{"num_hidden_layers": 10, "d_shared_expert": 128, "moe_layers": [0, 1, 2, 3, 4, 5, 6, 7, 8, 9], "rope_fraction": 1.0, "parallel_block": false}
Below are experts of layer 7 (counted from 0) of a mixture-of-experts language model. Rows are named router (the router's row for the expert), gate (a neuron's input weights, with its number), up (a neuron's input weights, with its number), down (a neuron's output weights, with its number) and show model dimensions 0-63. Each number is 128 + 24 x the weight over its row's rms, rounded and kept within 0 to 255. Numbers have three digits each.
Before each expert's rows: "gets" lists some tokens that make up at least twice as much of what it gets as of all text; "comes before" lists some tokens at least twice as common just after its tokens as in all text. This comes from a sample of Wikipedia text that the model never trained on. Tokens count by the router's weight.

# expert 2
gets: "–", "===", "==", "/", "\n\n", " \""
comes before: "2", "1", "\n", "\n\n", "The", "3"
router:137128159131148102098151118145137169095144114125142186137126137111129115110085134130165150068127146143163081099129147143121118119139123148152128091130151124116116130153157139127130073159132110
gate0:153129124144134119116144161141128097130133086149106109133142119083102144184089093095155118123125123141142121121128127135155137142107138104154138120107103126154117176151108137110138121092122116
up0:162110115160097144152101129118123141128123151135121152168148168148142144115126125079158111134161145125140124116129145142102152114129089154131147091118154145102080144098104135087145123130109128
down0:125114180078041148124126125106126138145136170124107084065111153160149137109129136097144170116107118140114137095137142124109155102146121154133107144155139143116123123126104090110137119123136124
gate1:154091125139122133138125141116139109144110136126152135095126146134122155074086113134087155110108121166099140070061134141110143167145142143132094145137159141110134163119109139128153113116100116
up1:113144161124131156137135123164129136154169128128181160083110067126109124116100097142161166120081092101103150110159116106140110100127155104163117124056116118111121106127118139135136161129128124
down1:156056185094132165136109093164178117113114142172120108150130158107154168138136157091122126123094138162157122173095116156079142113092093112145172131126139107136124133108135104113158102156120164
gate2:159116133141112130128151088169120117110118151125129118095107184139150158073083099125120160172148182140157179156128176139096090107168092141153129150114093138115133138126097114137165157134093134
up2:117151188129133127124151130114175127191101127143078091114100129101103102116150136144152131121148102135117082138118110129125136163114124112146124131139136124121121132138154109117184134143124111
down2:099146198143107111122192120148125130074089098145109114113111175117177103127138125123102139112122145089174117092102142158133156105139143127142127099078146182162120174139094118114147114104130118
gate3:127146128067115126156112113148161128152140140126121125120122099093136123143089170108167118108116126094085125157134137129104174163141144129134127132121166131142122127087105133123124082092089158
up3:124155130131109109158133150122073116161110127141175148131156164108155146123136141138066102152159101134122117117084088135121117081145144162178136133162135096113104158134180144098096136133114130
down3:152120088145122133129107129154103126139148161154122152165139128147131158119148174125122133157137131105107170134098103117141074140085136137131105100138179124123122153102104133118152149117136171
gate4:104164135123089126115116117138106103107123131083106129134157178125089153113171175115096126148099147119167087104127163092097137126113163104177171156145090128135115160130132154128117130122111122
up4:141129139111101124088139109122128149121074165119084145135105174130107184112133131121118111137103164108098124132122145163113140131162122136099125136147126101149101122151119120118162143110149152
down4:153097152157152178140160126100127130124107100125120147151102159102143140129128137107163145098133151149137133143108100115130143118145105119125104110077123115115132155117148140141139096095166099
gate5:075130157111109161091128097158122125126128145157103125107156100124098138097154146125142180100111158131148109127120121117125154156143111139119112150136099175077159115137109098119137146159091133
up5:168152140155097119152147120096127134109112115133105139136112120173100151102119127139136114117105147148162133088171119126148134135113184140134152107194107123129091161117134097116132138144134127
down5:145107115136115097133111125111111109114136115083141107112131100119163135167122132058140136109129175110073161114159120153109107141141096164139138170111127131111153130106074129140118142094144160
gate6:110140141092120133150186119112093130103134156153137104165140113156110130096105094110112167120139134157130128122126122138160148143127136115125165127112140144103117124135135078093123129115079104
up6:157130109103105118131123164132191119121114096117183111107097152109126129107107123126123095137138137135100143105108111082126103116139140121108135131114104111123132133096127180141169083138114179
down6:147110156137116084164130144126130121121115151107129105118168104129135100129110184133156136159114147095154119125127150106149171147101175128151135130122141122125112133077129132059126110135152147
gate7:116142159149116148122135146153102094132161131102137102127141135145141130107105183102168135141111122109138107127128167135162093139136156126131140150152106114136137142140158154117127166147088101
up7:159115112125129099163122107112130162147134111165115116105111107149115173164122114124093103133114106107157123145088162131174097106152090131130127122151104098156182110163132131145136128130146168
down7:099132134100152111130074105127112146100168116116160107143110090114139093134130162056116147161082089091127113120104101121140121140148140155129138121102160166147171157141116142091104162125152122
gate8:138153115136133147181138141122147147139079115142096135094094126129088095143085152102141128082115144088148158062119136136202111103148151125127111098127100108114117180147144131122155146174111107
up8:100096143156154147101133128122166158116146140144088131080126089159120119162156141114153163122092170136137139115110142121126175170105139141123129093141068136120142117117146109132130153105075182
down8:081146148176103155119112124107138127086117142155144115100097095118152144182129154124130145088111112074141136074173131109142126122125138152136120158175101126102122127123158149129074124141126114
gate9:123160093166123089135183096149109131131132151151124138128144132077147114117128134137127147150084112146126103119144155128133097076161157118144129109136169140133104124128128106064090137127167153
up9:121149150091100145119106143119158123159099122119139130112102158144087181120098125116139125098116086140144170120084141166130084095156137175126112103111143152147141145140127106133159132143154124
down9:133111139141124149122104135175138148160106123086146144123092133124169095149161109148131097130160119112128114086078154138135155104102129121134112103161139120082073102105130130156141138125087084

# expert 47
gets: "\n", " | ", ",", " |", "| ", "; "
comes before: "| ", "0", "\n", "2", "1", "3"
router:122133151093144121168131127104089114146131111094124157127111062144155125138134154141158129134126108119185158120112163171150086151113129117098139173122109106145109166171136140156114097139144102
gate0:107105116119121134131150118109144122112130140094127116126185096123127140173133120111132141136149124099122100141137171107165147117071116142121160163141136112117102155115076111159107124159137150
up0:121126091135163083117133124149141101084147125140112090150127132115148121137104158162133146168157150180167116108168164110138065109146134113099139130157163116092160144107133137162074116164110153
down0:144113141178126106146081145178129103119130161192135169116131107127124085098070100145120135128101075162163148110119166080110081139150139112148113139095138084175175129102163122160133138090137136
gate1:117099075090126138106127122140086131103167131128120144133134107088111150137159132147140124126127104103175172115143141133109108131137119121112120133124140162129123140158113100160160155127126138
up1:106127145148132143097116142130157114141127146143151096081118103164136132089159111129134122089114100125153092099172122160159149115148122150141138098088125150114099143161110109104123109142119170
down1:126123132127154103155136130158107128115143117132153175118095110124135116097144092185139126103122089105142147104148116143133132110137129124127122146080150158138085097131144162137148125149144146
gate2:139111072117136169098108155128098138142118137083093116132146117129092137110129176150128121150098161139169139141168152160127129122148104135072162102151146144133128126120146168123140170133128128
up2:101141103075143115134133146096137147163111129091165174131147159120116109144150112135131140141128164091104137177100110108082128092117131119153120119129150137146125098135129120124128095102114067
down2:114162131136122096087099123094116131092172071096168118153155151098109114097111144109161141126093154104131143123091159166094115109154128164092150144134148135157142131097090156180114119146133120
gate3:138077132151117114135145144116130122142151119102121115132079114133119142183117089143117148125149104166153163136104145154176134151166135128150107144137114126095150149137135177131114132124068120
up3:152144130140119158104149106146131107082139112138098105116127090107101147072078125148158133149146152148162169143118130128144114114152136135127151135142094125098149126136129194101163112128163093
down3:140125094142159099191110099100107111111094153109111129113170145113088141120101145120156143118146134125177128151143121104141153130135128152121132130081118157124144083100124105112127104114165155
gate4:158102155133153130187158155072142149147144138136123171088121109124109152127095118143111154163132190145157089124118141148124132154129177133103146111147119123115128122140132181138130142114077149
up4:132178162136129101135113126099137128168145145122173126108077142100122127119129101177107149114115156154126158087153100148135064141123132115146103092123113115154116132122138106137111111145150115
down4:159118118135102147114140075126087114127135144148144121109093139093133116086163110122124171149136175155129110156155094188130180139126123087095160158102133114148096120142117119132132142108136106
gate5:160139184118079125131156140092121100140130139133125120175143087148150110169135140157147126135111098159163139110121131136138124115148163100124111157177074142115126108147136135136108171147118120
up5:115104143122122112099137115166113140145131138160164125116139167123085087166145129139103108124119110122127136107143106143152103179129118128129148162138180105141126108121143150133126157119114107
down5:157154118159136154139139148109090116133114120135161098120116126136140081098116115110117111116114158114143081124117108146148113133125128119138122161122136151093152149139105146143142157077128125
gate6:174151099137100118119139145105130135126128122153113123105122180092086107124117083139141133165126137185146119132107114140104108136104134120129118144134095121136115118091130140149159144100165161
up6:134120090159134119105105147143145144160124138102105182091101136139154118160135120111139143143150101100120118131149142141152130124105145160128116140078080140154128121139165157138102121126103097
down6:119118096132081149134137105165117175132146121148092184162130188124155100119135169121103112127096149145165128130152128167189149136093132109127092151156123138152105142117098150126107149116110149
gate7:160102156156164172151106117046146139111174127114142128142167094137159119131131174131149153140109132107154115093124145142094117123105171115162102116129153199141113130115157066120165144125122120
up7:157130145104135146154119110114130161107097123158155128130127149039157140111135136159164084132092121150166115134135120150167099139173154138067144134133137081095127159099127108123149128143082116
down7:145122175113088109100166139097106146103118172158126119102130127076128141155102130126129131162108110124155102152171127094183070133121140124120121173171155143112160144102119123160134102127147083
gate8:140141122113148084124148145105124111147123133142123141097172094142082145123142142156137144140083117134147123143123150127145132127111113140139105102117144154148151126127121138100131097052101130
up8:136181106099118172105124169131142157124090158175135138132138133142151170118160166127103092119130101140137094144098100111146096110055122136148101087120139145096073128157148136096068109106144152
down8:137129120121116164142101104161121107093136150148090113143121121122125113134123093070112153131126134098088134131173156130134158167168116087124151141140153142144085134118094120132154139113128140
gate9:119112141123094100154155135120107110158127103136131151129183082104151157138152082132127125153095129134158146127178118152133125154105120110111149121137129147088083118096113115121111142103172099
up9:057116062137110123152165131169110122132122140127160119118150140124170123123135093133158127110130113107101094110143104140100138114108111161079094115115117041120127111126160108082137147134159141
down9:097074156121133130138143145149155135104114172133118137111143100080125163075133129148107130159136103167135110137121140156135096142125125147157151151094111103128095099162105141169178134118120179

# expert 39
gets: "\n\n", " (", " in ", ", ", "\n", " In "
comes before: "1", "2", "The", "==", "===", "="
router:116118107122145082137164175145126161125100130123146179156149167130182139132136138105167146089137174142156105125086109136127119134101090141112117106082140141176101165106146088099184137115144125
gate0:103169140116108159146114139138130118091158179130163120156105151102143155147166100110164176127093123141135116105119131121131093113103149126104107113122147139129097129096184127118115147121160141
up0:160128144130114130112144068139104108172106129120160098083171115108074114152126179115166113075122117130118125151129181116148142090149108120076128151099098130136103145126168126128128122126138112
down0:126079087170123152079124093130122124101111135103108123160087145128094136160146130134125104137097068130132109137146106150137121141167137132150106151135166121113120085142145102141134167131110101
gate1:075137082152128129096164158110138126162125151136110091155127166147138163131111173095120131081162114104129158143125153127112145139123144147152137128131161116166188093142154139111158138098155095
up1:111132108125115115107109119139128156147089156146159125147136175142096157161116150106145148130133139142126149123114118103095085163127153104103138150111176123100116117115169136157190146134145101
down1:149118143098148094138158090132126105117068122120144137150128122111165153135109129121158145132149151131163098122111146168097150134116106132155134198079107142155136118115144141108165140122187141
gate2:123163124133134133138111098165118149166112125112108150131185117108114144147110107147128161138140092124123123136141166127130116136129113146143120118137165126154068087116125130113079125088146125
up2:119136088107145144154081132154103115130111104115121131149131129126145143115111140110137148146099127124083165115135119139135143146135162113089147152089139154138160174125124122136142112118060140
down2:103138126146140097161158114152126148139159119157094065142162144101122116133169140134151143121138100113116107146139100129138107092128125098138123135124147148114093127153137104142177135160134125
gate3:093170132149106161142101153121088143112120188116107165102157156116125143111098127154136113141097172155162116125131160146149165137159136106094104112148130146113082100102148102106144127108140102
up3:094127153105097099108120149110164113096144110140144116129146115106128164116126178109137109148120174138120128128160113132143127113090128148153140127126129102142116123145145092140148131139100090
down3:118131129124105108124113173116136132079125161152084117114150161133144118113143132138120107161137119189144108075122130128096169118136106179089102113133113073135110119103129119124164158130153108
gate4:172163098087081145098183198158114121143091118119121115146126116137150104130124174112130137083150112113151119077082134132156122103101137123133117127079168190126186109125176130124152104092136108
up4:129117101113109195137118102109148148104149174175163127115138113117140114119102146120143136154116100140147140135142111101126179148168133140123115125125111141094137149107103118160134156112120145
down4:146143168142110135125202147155116105145135142124108127110133102120150182131144128135082136115116142159102153151148119134121109126152150142145109140091113163108116126136134121132214130097143134
gate5:102105120125115107133124177136125147130151178096131167136110100122105156092101160090102100135145124092112148126146104128124157112130119125082135121111134107143115147061143103097129137133149131
up5:082121139075155144149114171115129129128131112106111107105156094125138127134123136117090098123155148091139171108155165107125117124129114133119157124108131098173175120110171126122108160124093172
down5:146119083151107094137153101150125149133089159142170122171111153126158111156127104120136098115113125117161069100116140127119137141152127150131083108145142143103105157122159116143125178120086120
gate6:129175132071143110144169144087160160148149109104111160103119154129141143131107086110132120156144167126160134158139126104106141137093190107148123090150142145093132128126090144136120160121156146
up6:122135167124110123179109132137098154129149165140195152104124111149126100108088118121173096129128163102140103078099146132132170128136149100081093142122132167146127168057143072112139159119149109
down6:144108170125133121109090130134108135103109114134120120131074151096139099109091120152136123110131135125123096106111109104110152119141129181136154121160186131113142130170124106143165124129092125
gate7:107157088109155129161150124132155148140130120113129109121137061122106153138134177161131079111175118140144137092064116096135147112133112181110147109121095158126102122107116144158132161118144149
up7:165126149115125111084115153166111101140099112125127135118127165119153156108165109098117074098110114130119135125138102111185133118121126151108101137111093125137137102078111115134167122103128121
down7:170138126104101158122101154157141166150149143151152141133132107129171133129078125112112132118120160122139101091095161132101137106116150142064109100129103099086167124158128118106149083105117090
gate8:135102085120176181120160142074176140119132145124120119092145127139098153127123129082113111160116159159122126147071134137097106104125136156145137108097183155111172136120150123127132118127122116
up8:111148133126118119123152136128132121125131177089169127155113121147096100132131119166159135133121134116105157162129106147102099099116169096172142110166110168149141131123148140125176102093153122
down8:101130127113102151141088119105121105163082101137108108159131135151154154125103078142148149100114155095148133115118160130157125133114123152118124185147154124089117141157129123149119078106165131
gate9:125110160133164137123130172158173163117104092181170130137127096101123150118153075142115144131161145102116124108079140171147169122145110155125108105135190168128130131075160119168129128093133126
up9:172169114135134098109097110154116132119127134149073131101141127097110133155113112060117158159137151174102134124112118126112140151140100145171152130107141147116131112088151120149151140128143146
down9:117150133113108154137117118177115120187136147146132121149134129124080125131159098158134127153097125168162122133133086139096093111081156143109107122143103112096078090154101125138066102100148119

# expert 33
gets: " | ", "0", "1", "3", "2", "5"
comes before: " | ", ".", "–", "0", "; ", ":"
router:129125148130128068096155116149107169147093133145118106146125096194109148094137153135121148145103156124156119151125110113115124102138086107127152138145158128120147143193157142102133118149112133
gate0:111107152130163126115133207170135128147115119117160130115088167095128168100118149127131090175122112123141159099087134142158145131123099167132111120125123134097149134129130115130162120166095099
up0:170136091080145119101127104119092140141095119159157151093116132106135120118122148145131102185096131091111127088163140106124136125116148143145118155131131123151139152111101087131125161118153153
down0:153134111121158171105177136111125100165093116121180129093146108070123162123099104131153124072138129120124126133129122114083133107123117120130140080106148101164137135102130070122105096123091109
gate1:150130104142137141138185130134126132085114180071126122152144084093103152072140137134096104138108141121133116127125147127129126110130123108120102117117116201112198111131148137111124150129096097
up1:131116138141176123124111125081136136150105109155158103165092117096156131079149133130082109115094098153139114137149117123131151083129140106123115111130092069114128090126170104133121110141119120
down1:114129142136129105080081100132132120127120122129143094142141150120105111155152141137143144116073123129116147084176133117140123118172095123129132126117143090116146125117136131118139105106121111
gate2:113153154128120161124097125066129154106152160094129114098130127130141108094151156128151138117119154084114108146148134128079167118165135081147148154111105102095087089169135095123124141178138130
up2:153137146111076091126115139123132132072146173161149151113151140108113111148132113141207148133165155119112121125110148105117151124114137132126150126178162107116134151137167085143106175110141135
down2:140159104105115150167111172146134150164090136131164170129186126161106145127112132109147123151126095109128161104085148128144152128169116144089134133111116140111146125140183160097113149114089112
gate3:144110103159164134130121173114133113114120148116156126092132112138104193162154122143130143173148151132129145125139151133076083095137119152111160145128186165086125093098101131134134146124157131
up3:126130127134115127118136137123127110110140153097118133118152108101161098124132144152152143162119110119136140121123105146087146156087135119082122110119157114128111111152113126117140104100148120
down3:139120128123168078131188133131131125122131142148154159136117135093133121125142142105156149144069156090122095160195158111110095133124121114175124140093142124116140093151114169109124119137099161
gate4:129129123107106152131131172077135160091148119064126125099163139170113120153138109135098108104084192147129107146176102133074120104130135130111137159139130139144123082091154135130116113111119125
up4:091152154090092201154162132137100122079108135083110122143090130123170123155120116118114110154133153118095088118166125099105115132119129132109124106135129134158161108093156162103146105137136100
down4:096191069142179118111115130123084107123113135126120088134154154120128101126127123145111105104162132151111115059176162112146134114134156131084164162070132114137160146123085127150143092149135110
gate5:121132121108104147187115102150117185151133137160131117164162091096119135140141145127126117120134156163116114143094132111163093113189101113090113110135146073124134137128115177098104155106138122
up5:130132155127126143122136144120127148139125085104103122115110086115104139141144094125124142099114163090139121146113118126088154123154094172105109159152127113161113111132140166131115085139113114
down5:119097071115129180116131132102136086131174152101139136129126145120113144091118088105119154118110120108117129150112100159160157082137094135128083152168163095134102156134134146118102133121076100
gate6:109111123194142093145147158162116149125141130130122107128177111127110159116140166115140126140058110119128118078122146119118086111100122109114139138155126135105145131165123144151114124129122118
up6:115140145124157105127122130153128118115169124078132122140140111122106119126120125119135079109122127149141115123110123145090140152200140160152139136068095123092125105152102141138138112144121118
down6:128148145129115137110134168147142116116142130186102140132114132115116110149194171143135105150130137145124145121126145192101125109125180138113149089124079113130166111121104121151119178101127103
gate7:117207124076089072091165137115113130144112133131158119125151137104097193128139141138113128151110101084138140106113167137150093138165134123143147152153123172143121115121178112089155125145086147
up7:125175140140110109090149106105112112124122116128086120100142121128126094118188119090113093153135170097158135175157165124081162121105114142112125104117158167102155173151121104135112147152103108
down7:145105157118132093134119128160146113124134156150158142128126147118091140113129139068119111132149157096184100107117100131145085150195118172131152101125144141129134120136145162126113119117142160
gate8:131089114121174129120131153119160121121104070148116160105137107142137134138146179144132119139064173109192126147137137149130159135149132138111109117176119144125132099120119143122172133076109139
up8:174138135159146077112098143132128131136076144087058166096093128104166112129114168137094136104095126098135087151122118092150154142122132099099161159098150153182108138145133107125092135114113144
down8:095142128146089131155086085128108148125137124102086122095111079149130146111131100127127102136120159079107076110126128154143148174141109124119124126138126119139064092144102125095115144122144133
gate9:119171097154152130152101170098122166127129125159129129127125157139140106144079131109128131138106153121150127098150115150141101090139106117133103129137162099160149102135110101174082121118124155
up9:108144108128128088125143112105126161156144114152110182111161132154123136131065132119122142099090111143103132119145122130117086122141098144081127051150150103101144121115110084145136119163156136
down9:119091140122167135129107128120103134122117093140148171151107112055105125134116126126116145111153123085167105111135133147109125117140162128111127157134087146111081115126144142141140119162135133

# expert 31
gets: "1", "2", "8", "4", "3", "7"
comes before: ", ", "th", "–", "019", ".", "018"
router:139109107102095140083138143185132136113099135093121134089128144123118131129110120077149130105109080120157124136138117129206116136096096130155126151132117190109134098067155110081126151121107188
gate0:135134132125116188118138127141172101154123162119150135151136084127070168098150139106159111093164135152140155175119110074158129112100137132135160150154136141114128129119115168092110110133072114
up0:132161145060102097119115117158129136099099128129103115102139121096136136155121107099107132162108096133181097154160109143148117135128100117090129132116127149124124134129120137109150091143137163
down0:112158105142099158116173179192092112127136102123119135147087102130148101125164149110074116141138160127103158140139115117117133156121109130105131131109145136113190143162113140090110111176160120
gate1:147147122100115058102106120152117159142119161157128103135146122092134128108071110111106178145114087119105138116129118117127142118137144152150129149142140138118103125102165171075121149160137149
up1:099107120121136144166111104157133118089115097159142130050119130128127098155114121139109159150127083107134101159127143122121132107096083098155128149120148128109121133126167126134137135106114132
down1:139106127152127118102156133114157124117152106177104119129135181112172149159134121143179104144104143129089157052131144112175148126147111133124148119167120110138113132152141097149122139142155155
gate2:107158135140075156111170137157101105127149186118154180115132151169132101145123099130142113125114144114147122151115148132127148125118112141136123111143110187130145087087115125097120136132128120
up2:128121165135127123086085137113101126178169113147138147105140139134159109142133107162142126108099117134149122130140114114144124187109117148155106117112128186137100155140139078096078141097122140
down2:116142127096159097102141160170138124090196138142122114083137130132109173140104155152088143114096095118152114095151170151131137151137135080119144126165114108170141136134100137136113143108144116
gate3:158112037113115124176088088132140078134119131113115107128121131145133131154101127092157125123116159132095141138124174128152096176159147162116144122106100083121166079128141146157119137167104117
up3:133138092139151190129121118141128149183101117112142134147133168136112102123085153139097142091138111108154108099159147117133106167156163104129119071134121122104114161099127130115092196135090113
down3:096122112127099130133169139148127098181141104121125150087131136126124150125056135142133152138108148093110118154146116140127114117114144163117148118148104124168160138147111103133122194149109122
gate4:137128068162153134091116119144148117122120139133110136150146166104123117126160124107172074164090144132113111128119139097150144086142120161159133172131103147137096084146127128125095108132096087
up4:128107070147123156137148141151142108113111076121143128180118116154107132084122153123142140148141145148138128081162114115124111142159118147163151126130107133161139168156143144126107154099125166
down4:102138090116139176134140089103128143144099092134143113132136163143113153172117142113107097088180112105122134079138153131103125124128115094140144117181137146150149113114109146125110155162118139
gate5:148127120154145127129110159120108100130102148120126120127171136115107104162163094163103092133165144148124105091159158138146157099123158150166150177101086172146137146154126096094104170166094104
up5:163137166144118108141127125086182139126136089130126115146072097118079142126143141115098103174121132162116100117126156132143170104114141126112120101140115135137105151178114145094142098098127105
down5:121112131135136126154097135128139161098099107139083140092149142124143108178155147115160100186142084096111139146164128137162122142146148082150135178133135088139124156155123139106168170110128108
gate6:161156135172126094073128149137159131113111134102108133135159147093102109144150092140133123149100113114086134148105129147146107129138137132152162119150088163070123105125148139117106135099096145
up6:113142104118131128098133151134120110119118140117115117143143077124129082113092177120151132105121132111131126189132155066126132123088133111153136149137111106136109146082143118100121119114106111
down6:189125136129164116113162121133143145108110128101171096146112140138165105107117116114115141135105102125122163134166135107159132129126118121133159139131169100133113090079138169124109096145133106
gate7:154113159100086138124120106184127104114124150094130114100164128117100142168106164134127140122105094087136102155138134163145101135130160166131144166138082163098112103139136163098173142090113144
up7:151172168162128120116151108116137130141121160086083136104149126141114160123147130124114133108153160159166108121121152133139170130147137154105151093102146166117118143102136138125118140163135103
down7:115124133150123147109103153152148153098137116164141123123130169138129149102142104111136124100120129137131140134180173146159106107096119103132144138114141138109115121114127110138149180087157096
gate8:166098163114167102134143182135134103138073074080110149141123180141164123111152135147135106144114160107142132129115130116092157156142143103147122087125127163120110134134171135137102160133162112
up8:130140121129110196083143093125116135169130080120104139115163151094104154177115151099110097112143131149170132119128145127147132119110180163132124161135157164135179134154124132142098172113087138
down8:159150124136136135149086097095120113147155114119152118142108091149136131129152113117160119143136110167143174159123153145112148124093143115123127137120089135124094147149083146136122078095118099
gate9:097092118076097106153174135209112106108100133148123114144127103141107077140114119077121125141124125120137148142092107139112100142130128132149157158136140140100142120080100151107130127153121105
up9:172125138115110116123159099151122158126116167120076122091086099102163110152147163145120110149152123173142093110174147187126154081148088152116092138146165134128165123099151095106162182109140156
down9:127153157170150126143137157064135130141162103135123140105088178153120110129132110109118131157113120134095125133144152120139089105152145105127134108150108120066137141144120132089132144125115089

# expert 12
gets: "\n", " |", "0", "3", ";", "6"
comes before: "\n", " | ", ".", " |", "-", "; "
router:142133093135100151155156102153123125110136096100105151097146127166162149146125120109093128153110150144136086127138105103085156120161135116149123100114137099087093071084117151141151142140116142
gate0:116079122135107148142153106117128119127151182131093152162157146112123187130111104093120130149139155137124168126141110104104187140112146136153132153159118100112110128153102124096121118138133172
up0:119074159129141122162083132092143103107121177120133142148125136126124128162126117123111124179138163102130139090090142131128174122163163119110100112140196128148114129144092113116153106137160091
down0:111065117120123150135137122153141122143101171148162096179179136136135143085145153103124111068089080090135140119191149127132144131102147121106082146131132108119156156120125129123162127136132157
gate1:130180103127108134119150118118132114102123126082154159072158113118099145091103108127148094096137116092123131098141122151131147142110096111086093118116162106131146114124120124111113152133130136
up1:172121114087124169142125121175131133158135125145123099090113107113121058116145158125151138128135110160132151095133155131132140099099124157122186155111188128161152138102124113155128117128125160
down1:145116128097055144135141135098128106107151155139163138120136109146142150112151150080145130117123130173122118146115107104131114146095123119114132132126117034126100149103111110131118100121108075
gate2:125129085160118166127180133142096144105121129129129163143134130122114129112100134083103109160153096100136087176141125136086075148127168142114112147101105142115136125113139101091117126117169129
up2:103120129169164126144165127122163130128132150132161123112152131134159127063109125088149126129101152134121131148112148085120108148079115124030146117110072135138111145108132154129163144109144120
down2:085102152093140146130119098114108141101093136121197148161134094121132130113130111121138140124135117152147117165135141113097128109072126151095152111122109150098093110106152157119110088127111130
gate3:079178121118087119126134096111096130150173106131128082157150166099098107102148099113152105125108107154127086080132130115089131092157171106103114107151151069146140125099127156096122146168146146
up3:163106068124159164139153118139110118105110079122158150101107162152107077172097106162125136134167116133172151138135127158153111139139075127116148092144137112159125112141106154136104123140125125
down3:136154124110110170126114112088075149123111095149111104119138116088105125143155132158118124116167138142118126160128135155162126162148143166103094132107094199073109108157093163120151119086151133
gate4:134149127164130155110116126142164123088151100108140145117143133122100127107140118107123143158170138151109148129148122118091127118128109100158116124148142141122110137148103125099140152133124137
up4:129099134181141116125152118112103111151152098139159139118153105135139133147141139128115143127139116161134156060151159120112116137068127146144126116186147132132138114158075122139146140076114123
down4:135157079121121150085152125158108106104154126144133157186072111134111099116151109148110100140178113134159127098111166145144144134104163145122118126162145133133163107128124089153119132071106120
gate5:103143147099111150141108124083098105141110109126102143099147107166148094145171132159183141107160162129121083142120148128097099114139129116194142150133111099109102134093174139129092140133141152
up5:124116100099064171074155091095129120151082156117134099130118131120163127062099107099126143137124137159129147154139105129140096119101145150165153150146118128132113071140162114126114159114110108
down5:117133072115132124128137129144141142163135138116122164159150143170130126131117136101133152111113132138127141117156176151160118111127106108135107126139133119157133146180121086147145102148145147
gate6:145094123124126131098114111163119091126142147092148121107154109130120080115135113129131156115169110157139135110111145116090184127139173125105103105102135097125085106087078175125118157055109144
up6:141129167141171139143139119159121128129143153153112153159159124132115124114186133121129122159142109088116148107147164076156148134100140139137129134093137136133098145116182172158097099097140097
down6:138107129132106109158130107120125127114087122091126140187134144143145142127119128122162106121127128154102119120158141157093111140083156150158132129128083130096112136145111113144172115138119104
gate7:134153132140117141142118126120109102154127097139100115082162161121129174152131121109083143145113116127111120164096138124149101122111133128161127155159138111126097117102134104109094179079155108
up7:115114106107139126143108134098163152126114061141175114126135160126139060148141107084126113106112104154156166078107121131113099159125105118125085064124140123111117129133162118092098090092138138
down7:146105159117164122126108095111134126134155141093132099122120116155162135126187104127121158144141131102134125108106096164067133161127122119100141135103094131106124113115136170138124115138160111
gate8:091130115155089146142154109165109119137167123114111115105113133143118124175113078139138176161128135168140152129113146127101135143099118142151103123149155081101126109120136118129072178115145106
up8:150120129112166142130118101147120180167094140092121143143100124140120115083087117157129120133123100076087132147194137107165168119137125134115144117130151105117134147142183105126164108145138154
down8:126162138124120081084145124144153192110092126157156095138145138126114132093138104140144108077146120114145118133105131147092147104123114150119149116126160170098126091148133144185154099088131134
gate9:162160131165152134160126137122116115122096120113147147104156111086153145120154094157118109114156101118114105120125139126154131088081132156121125148123121101101141119074117142142125174137124134
up9:118117160119111105100187116112126160080102105137126127128169107152107118110122112067128137148144073132103115076168135138139128084077117118099096113121138155159131103139162112175133107152158122
down9:096124134140116133091149156130101156129120167090090126125080128124098131090153118157103126130132152105128149131130081148145145145125134130135136085113134128127111097142119120105179090153118126